{
  "num_hidden_layers": 20,
  "hidden_act": "geglu",
  "moe_layers": [0, 1, 2, 3, 4, 5, 6, 7, 8, 9, 10, 11, 12, 13, 14, 15, 16, 17, 18, 19],
  "vocab_size": 14833,
  "norm": "rmsnorm",
  "optimizer": "adamw",
  "beta1": 0.95,
  "batch_tokens": [32768, 65536, 131072]
}
Below are experts of layer 10 (counted from 0) of a mixture-of-experts language model. Rows are named router (the router's row for the expert), gate (a neuron's input weights, with its number), up (a neuron's input weights, with its number) and show model dimensions 128-191. Each number is 500 + 50 x the weight over its row's rms, rounded and kept within 0 to 999. Numbers have three digits each.
Before each expert's rows: "comes after" lists some tokens at least twice as common just before its tokens as in all text. This comes from a sample of Wikipedia text that the model never trained on. Tokens count by the router's weight.

# expert 16
comes after: " |", " in", " October", ")", " JPL", " July"
router:641465498507540488562467518527513438516510522521524490479604573538506511452484511446502445398444455481624575546559594421476487463522468429538559540513529514482438477584492585513546434544521514
gate0:605490427469517457480608497444449501481506583531499494431447394379609452622437501547421506498485419535478567534523433427549485419494506522550515562564549554471539498509520442384529527543496505
up0:539527519444480537479416523412402394428493550531489466440511459566419472427554573546519483488594541529446452620460448542461519551476527489546415486461556495461501557540475535533494659466432464
gate1:523505479493458495558587463463477567516448549506514397535464520498560505514606604494554531485518497550490494439511524469490463547545414492490478472525408442420484500500400372465548487555584512
up1:447524447491409466427452500518477411514580386572462495469408468515514476519394425491467519532411454453527506501467509420536577475491584522432475518395517580590549461427493539482450589531424473
gate2:489531567495550456483515525498471582511558477523553503436454609492486512529493511529463569457471528527496423579509535407509542614564469455532528486485446476504521463477519513549522432423493510
up2:503465467437495483491572577473485545468525489493533496498507508524455476486420522491537551513526506582503438471492561523538495563516568502485519481488469462520492464373431534450487501501561449
gate3:507484530526472420509481468518513552579493386474442521516472497531466431556508529509475457488540539474443519563496480506536481597490593539541453510423432472537601508399505510523548423481552458
up3:524527494470473493501564567514488479422491545542573507484534469562529461440465458481483614523531497478479520562436454503421494459537412440471520462496502520515531550566460512489528543579491454
gate4:542529503560511512509503538505460508524526529517555520529509480495482570480539524464526475468434556538496431490453432537476455506501539537440498591552464472496458490443379554459496409488554451
up4:417477426406493589467492469463480488577491433460492513602521492415487464506486497594469426503471426533411526513530433592461509512418537520424434433434511414547502546521496487574478502400514537
gate5:412501537512482438430495542451544521386510573490422509436486499478546552427458584446412477499532473473522423551529653615470497443508489483504507548406469552497505489546531471576388498507436499
up5:469544506557444493520498580492535536471486539464474540536533548506497414499508476500437511530476454547422470532498491494591551479482590599488600456536489467500473444534486577523472556415556502
gate6:536465532601572387520448444578480493484424448501471504479531487457574487520602532462512426439578511444524531528448484518557466418504467456444516526444507494435506450576491476591434525528395555
up6:535572532558432520652483564463431431509519565549516483377498597543436440456377527431650500514470481638529535486521500460477559495471494575561549425484351504459489445534447410559489497500467488
gate7:492510477473605487500530555486530500522498533497601459459444500475489484560436486532468506523514452531443481456552480533463439457571477505503493437487492441585523436423458399542483549560425454
up7:555552582512551546538489477530504456457431514516465523480550476410437470534463594494539489521578503563467526545578493536527527565593507447590559561486502452592512389535429446525510518491417504
gate8:547494464467542477591361414495402478496525524481521483581469521552550534561536490489438526559511501564466458460518511535456536538476462501571497467473470482579464495600556368448517493455556388
up8:505461466494497567448452488487488519448514420484458393551527394512559550452528507579376518420476465519585520505566431564489526442413550553486450536525514519505471537464549470448451511573448463
gate9:490556500339406522462423485503502460475428504514405529479485515463502531530497556515473469530556509533499507448568522528514500492466523523409423541537517311479486585498488480461460502466438538
up9:512582519523402450479464376543514493515504511503486437499551593481595499521518516542422400578555460443560533438515393579490568551509477457544510428490510404538458577562504484464385504491392439
gate10:457488570482584490492528434445501568438491486530433586582397529487473519560499487484516488545546513510498460516518464490458432539437430595497453467525450502558508521479505526382434505416494475
up10:492462512537563477421445522524487469522571449517517580597518529512437489457496493469541510545448519573517470459389415514434450580581437508505582451524543541462398585483482507487516446555451465
gate11:459503521524468509513453460371535377495542523517425394443406429403469503558451464571536506554513424469417504530500560475439402603523488490537428489537446460540591485465465474507542525499493471
up11:493495467508513380527552560526451633484469416440476464570510500554523496578528465502482556528556557541514601517502442543569470483486497510454435469498520491520512465435475486406444552511568522
gate12:474425467528476518512575500442540473437500525554528460510476526414451488495580594443462419480460580470496603578534518565530536487387543477461584402503467540523452451489481609544484513423494521
up12:563490442587457495401520554492544537494500514503559509524540503495505438500464536476514414515523475488492448572577504478538490491395576340472560437673575537473441499568519607476500463494517529
gate13:542518439442441541485624475669564594617522482497498555453518451493471550552556575493422516560541415483561471476492487566443452545577501520519449480391457514495470490436543479445488551561543504
up13:555434441472547426488596477520494448523528463443551493527534431445439478405461558525466507522505469512475507557492495483436461485421470511484584584548584518473459525524511492464526543530537495
gate14:583493537592536543480488552528405387550458518449510506561540546472520472540377518442581508445536521569508519599548456502569487546603476457480503491519522506481424482466446555515527459597454506
up14:494520502423441450404526467465520460471489594463505461484509424540491588499601529494430423480452545417614430502506565583447485565436522553468528504527510557474571499561526557522523564380502494
gate15:575534483514465491501541540430490473473610481564516486539492567589509576406499557517413499427481506494549488536527519404501627534435564482501478542479561549517503584570503558574434455525520456
up15:574552555564420478512458548489514485512477538510434507504595383484437524576522560471445522483426484527415451494515468557506502509465432433503517504460498542532443419518392583515476550425597593
gate16:488596410564475541490502490526446507414560397502454403530467485462444485586406433545508529533548460508487496464557470462398545517513467461390492479481473430532580472463550372512584513508531535
up16:527575485525490559445519597456590564464434483461504435467596452388486523514558436476586599444536478482547443524545481495447451521466534476508471518419589488530575554602441501581451418469472579
gate17:580504421433475530495507466415514577474528494523504524455459452559523497512506582444429484463533452444481482506468403405467442518384546554446481413542444591508461554513487486469539560470478491
up17:453499468438404597559506547532498423529567530519530462545497472533523523463493420532526500430485542531541551525507559515486486569450487512465485555520578557485537554485401574490493496575577477
gate18:505545507438443488449460483511485545455552407518511599491504498566544489521490596468402505507515499432482499551526596508503470577534552494394482444430481584528475602480530536516490446493512479
up18:437545452519379507462448488477471501482456483520440492496468513541494549451496557494418541440439423410536487481479456566466430540548429449528524628437505550609587510493507647579443536583469495
gate19:421525498457500400431511470539445553453497467471490467483435555434444584551477456595401422565527532481440409522531511499428553625520499497445474479457525464525488472477461460437509456543463421
up19:475530507478530480506520547467454487466457496465446478493579512468416473447391417513488525464497488566493539543498573376482534569612530445462489541553564469499549472477430516582505505549534518
gate20:430603451398481467502405449433558523536540481539473478493440484515479451497453521479511567548486464549507524456492535464533516518435404572500497513536490513512513502538460500428490518546525520
up20:483576440553439453533425462516494464551543444599574542533540395511382539524524595470469553449525547465515475512507566453544504574490501492395566403508502588470442498502435477528512499508506520
gate21:443521449477494411503515538519451594460524440492526513436455480488407479526418535469489568497539497437492439486559579460481452600477523518482507512503439503552439494460444537474476462511443470
up21:448438541492465448543422479494529546512512408549583509479514548507504499482523489402513453476483432581491456517563484533471441554431595534599482498538458472444435546446445488409431474520593523
gate22:426517505475457486512471582584514489538503474507499461497510501670466502491458544523472602606532484454478424532492473517535367492535527538481511567413465506479470519480475573598523476448452509
up22:480580538544509548549498536469574495520487514462532589526569486514494505425467490417480511536549496481435474534503489532704483430503603466431433549431490513452497479455556526579575451394520586
gate23:471440500478574535501481511533438419462541479534566495540508558486491522482514484496500396485590566438485422525505449499448477626490519480555527500590518643491502461548513540525419558389490470
up23:540462520382537488574399451556486503448578500570573585635449551476531538532469515501521418456545475483568402494488487513421482448555543504575523526551540526448562501552522497514448507488527507
gate24:513573422515470556483471470540515486454499500548454423458456542515452400534550524498550479603538395490537478473435547446445543539540449475451490555533492502474580492493519483484488580542453507
up24:548497520487379440543569485443511499580518414438466492469543523463425531498529529442571468581517466468551486488464462483538558509449546512461532549544482523509473445522528490600513453560479493
gate25:458566445453503547506478584468548516479423436497453482374449523450518503379497565531464524457557392569437532464510557520498566565544529512453492537523487531557569557497465465624526478499585405
up25:455451540471611548451441461541536544449544450520486553541494557479479433585543459530546568532492619535481406524483432566438410464538446466506521503517544442459435518466500392555415481520404461
gate26:505467542453468556432550627534506445524481505505552454443515495452585501566561565499495564550513558523499537543584471527466463550513464606526532461610500446545470530488551582598510547448449528
up26:533431532468451504444469518441463485563499503599528429484499500448449505486501425517474528566522537482501433498445523470486449486520444592489548437582515610487522523500542437456396440490447466
gate27:596429498491563541454521526470445546442519518494478496524454540517513479445529545577555443639497428574466447510445514483386534462459437511530510538455476527478446588542445481378550495431502506
up27:464515413525519527557485526503584515492438484376359473476427522425515532526408497474474552471558541519519527515558477494519467406548517508504508491447470462500518419456574471557467479562432551
gate28:525651488532527453581522522529445463503464517519494521537476558544472564392487575537425450510530528397494472526453578495479478469531510614533497516476525462501540419595459476584467568553434537
up28:565497456414463498567482444431624493476446510542503471456516435468539460504536435462459453616516516457582505431519510505541439488403511413374467493488508483506482558447542468512517565458433531
gate29:472593488518553490540426494510396483574453467457457505436582447500473462499529551551571529418576567566500521589537533489495555441530431445419482474522456508576479532575471512478548404477385529
up29:433501538467512482474499503383611528493481532489542506558456470454475539577594442541436491525434484434527466374568514459537587490513505562400480482552555520505558487489483479512544475539587522
gate30:487465545338446631534516408511507532430598473572471563618433603489485484491527547455443504562424497467474382594510398557486503471530492477498500544481500593521471418520534406446474501545460399
up30:443455556558547433513572546558469420423486590517512514463437474580492497581441524562546513535536539502439434573556535449469557431515473584434419495447478450562553490389591435462512551537533502
gate31:535497477500453522512515499561373613419473396476363531506470580516512489512447455432552498455526523580447391558556498463470568580519514538555526542449403556507507509516471497582545471547505529
up31:437544437400475525428454484487537477500472436442434561490484530478498592357563499520526510557507473529469459508507496560479505554391484494527526610596486473451468516497549477521481537484503521
gate32:503428508499543470563496521492502534500480497435410464509468377516494501557506460531415472563551574484498587510432492471531429460526488417570428436502516433486589536460442436522560528486544469
up32:462503468508482616492404645424521574493459557541494495452537506438528527497480518451477545439495556483572459537459503460540427466488545471600502505502493524548491481548485579484551532510464510
gate33:453563430540528499440467472468537458443502472496457496532530422493506556483510501490415493490527455495454498485446406515423544473473525517594481672476487504544491433491599482532481518528455452
up33:462487482513431526384493429457561483441547365503434502503461492523430494468432498438468535419425553438459475479525472400449541512495538512580510544541511499536563476542465562484486458559447598
gate34:478465507426489554507537547443524553450538496563470459441506479535529533466408554537507609524524435508574384521508470484511441468548537521524539505471501485565400482516525455561387498463420554
up34:549437503514468616554450472459499502476454564511494514452482402476508502473502526499440510520546490412571458486443426380427544434548527483539560488430535490444423503608465517508396457530443573
gate35:522524508467512408446490462445473464493564501505517469407542466613531518549438481485503371507496490467466573425530490553489520526432428427565511558505491664466549565551446450546450530474550524
up35:494643420475388554519460477399558597458534593533512485513502421500427544495593499552493522595501482499440484548475504577488535436414517533525463546431517502563483517497543550388449608493477456
gate36:511534392505453372519500474507480466600552450501553520621477444485482550477567514507523483444505491454529508500522484515443513543451397539397497523575444582478449491476522508491488508504482421
up36:423480457506493425433475599517535569487518567514505497505497493559433480366522529556537508508501537538570440550511538530490512437469547371606496470575495407496457508487509488520382476417492536
gate37:533416510509447448430555403498495560472444414494428535513458503362490552460535551476435522517543464394465559488592533464510453561506486457515531498585440476543481413448555503561542479526472474
up37:475444390489457511570570443440511522595492490462550480543523407563575508368562448536599563516513561460575412560517483539507465517453537456552536489451559522561523436478579436476466487528502562
gate38:542452536519466536529442571496491509463485511511523528495523513504440518507546436530463543506485487467437525432475565555562583603521460509463472496502446391597480526484618495570474561537451492
up38:545453507567435555423465485578440602498529485524478502461488520492512565520492518516558522413430489492516414460502438524497489573448482503493450498456461432436442434522385385511585435496556549
gate39:487464398556457537480419364435549465491501549446459455597508532488535402574578462502465508572442513437473539440421506496520481458488465461469525501563464496506449523520507523440476412480506512
up39:486471403498499475508386547429580435427495479535614499537549460500497480515548393491572529541447501502551544445486483499413533483462469479474495487591568491520480461611494532433541420593567579
gate40:579450453489494512556520492460473454500474521494468521439470406529479509487579516532454472542519517541474512406411510517424520606450522434482509482544532477580610556522529499575556481467476450
up40:512469470436432477499495438501528394506490494519389601529516494403542456411573398432492535497509555459583519508490394522514541501428558470544495459592494489515494473533430519606523480510521450
gate41:528496482488499581426486444480518518495535515521512550521469390548464445489510559501552587455529580501478477451537473446485550536431450515488487530522570554518399541560500536507533489536496493
up41:469424533539473509503550501486452564536547562519524478490484598462532514537499510478507553442435550499500483509582467404550537527465466466483497482512476516416455434537424408551555481527482446
gate42:488502430535510528435536434512441529594475527547489455540511505537543556550579502475583443513411390579597461510457478498518472521424523508570533500446402484511483469518460433476486499527521553
up42:549542619506604514508532451496513480587555546528474480516481512428466632438545547535606498547570457503502409571584400481530493584574445448498482413545468494549493521568395466493575483547538484
gate43:542557456608592457509507473504470454572487525596525422402480564441453548615497471507454516473438471511396479538567508444582461423527497603465528494489560549533557509582442501533575489508523545
up43:495456472487393460596501450473465582564545497570512514508489403535490503506507523535458440432485527453586462605406465568465526554569533507551474472462484559431508565508473459448499545427509479
gate44:492469468476508515502477461461439436551552458561532394492501547511482534462550489521448478512366480492538511500446479554376475481493408470569570493377498538437450546594490554483382477489399495
up44:517543458475494558546531514487480433511542527495507492541500425542482424415547538537489483439468439518576514504485549508402422470455514432552436624513554523424487615492544497404485507360460545
gate45:510451522506564550419552483548555456480514453543563466452462523434514495532550422540457429460516489455545537539541475560500543509502571512377510409484434443469514533441372512530569519479430512
up45:509506506522554515472548426585429534553482514429490459468564556424478509494469430532490463468481484501438590555501451555496579458562556530515560481499493429540402565487482523533484538505495502
gate46:517441493522562460427455526544461454490524467478548537513444576380543574495377481531439538513531420525437624545470485510435622479578505499526522487497497474550489568490522482580554493546398450
up46:464500473492541404575509500528484496521555453580539479501491560394487429503565477526477468537479497523452496559506411529550535448461582514417505540502476537535352549594394547466418528527513469
gate47:514502466386407506456522517654458551506540500503520523557529510462443435577537523525449521538521524519488483549526494486498503440503480496450451506493480544562504519549547566558444425464427447
up47:467494396522484579516551562596473505640541529528514552537485537578509562495521488518566415505496565561539558544555451557526509469452443618448452513591523506514506514503523506471575484502451445
gate48:571572364463465452470528463502550461484503517531443534493491418553527499512476488396509479488505459461527509361465565521468459463468568392557525474471498527541541467438541444505572383496583572
up48:428497494485530499557493457462522514433480524496391519426466509521537365493529534542473583484496544487460471588571505456544443456399517491453515469385492519523525442523535478562496478518446457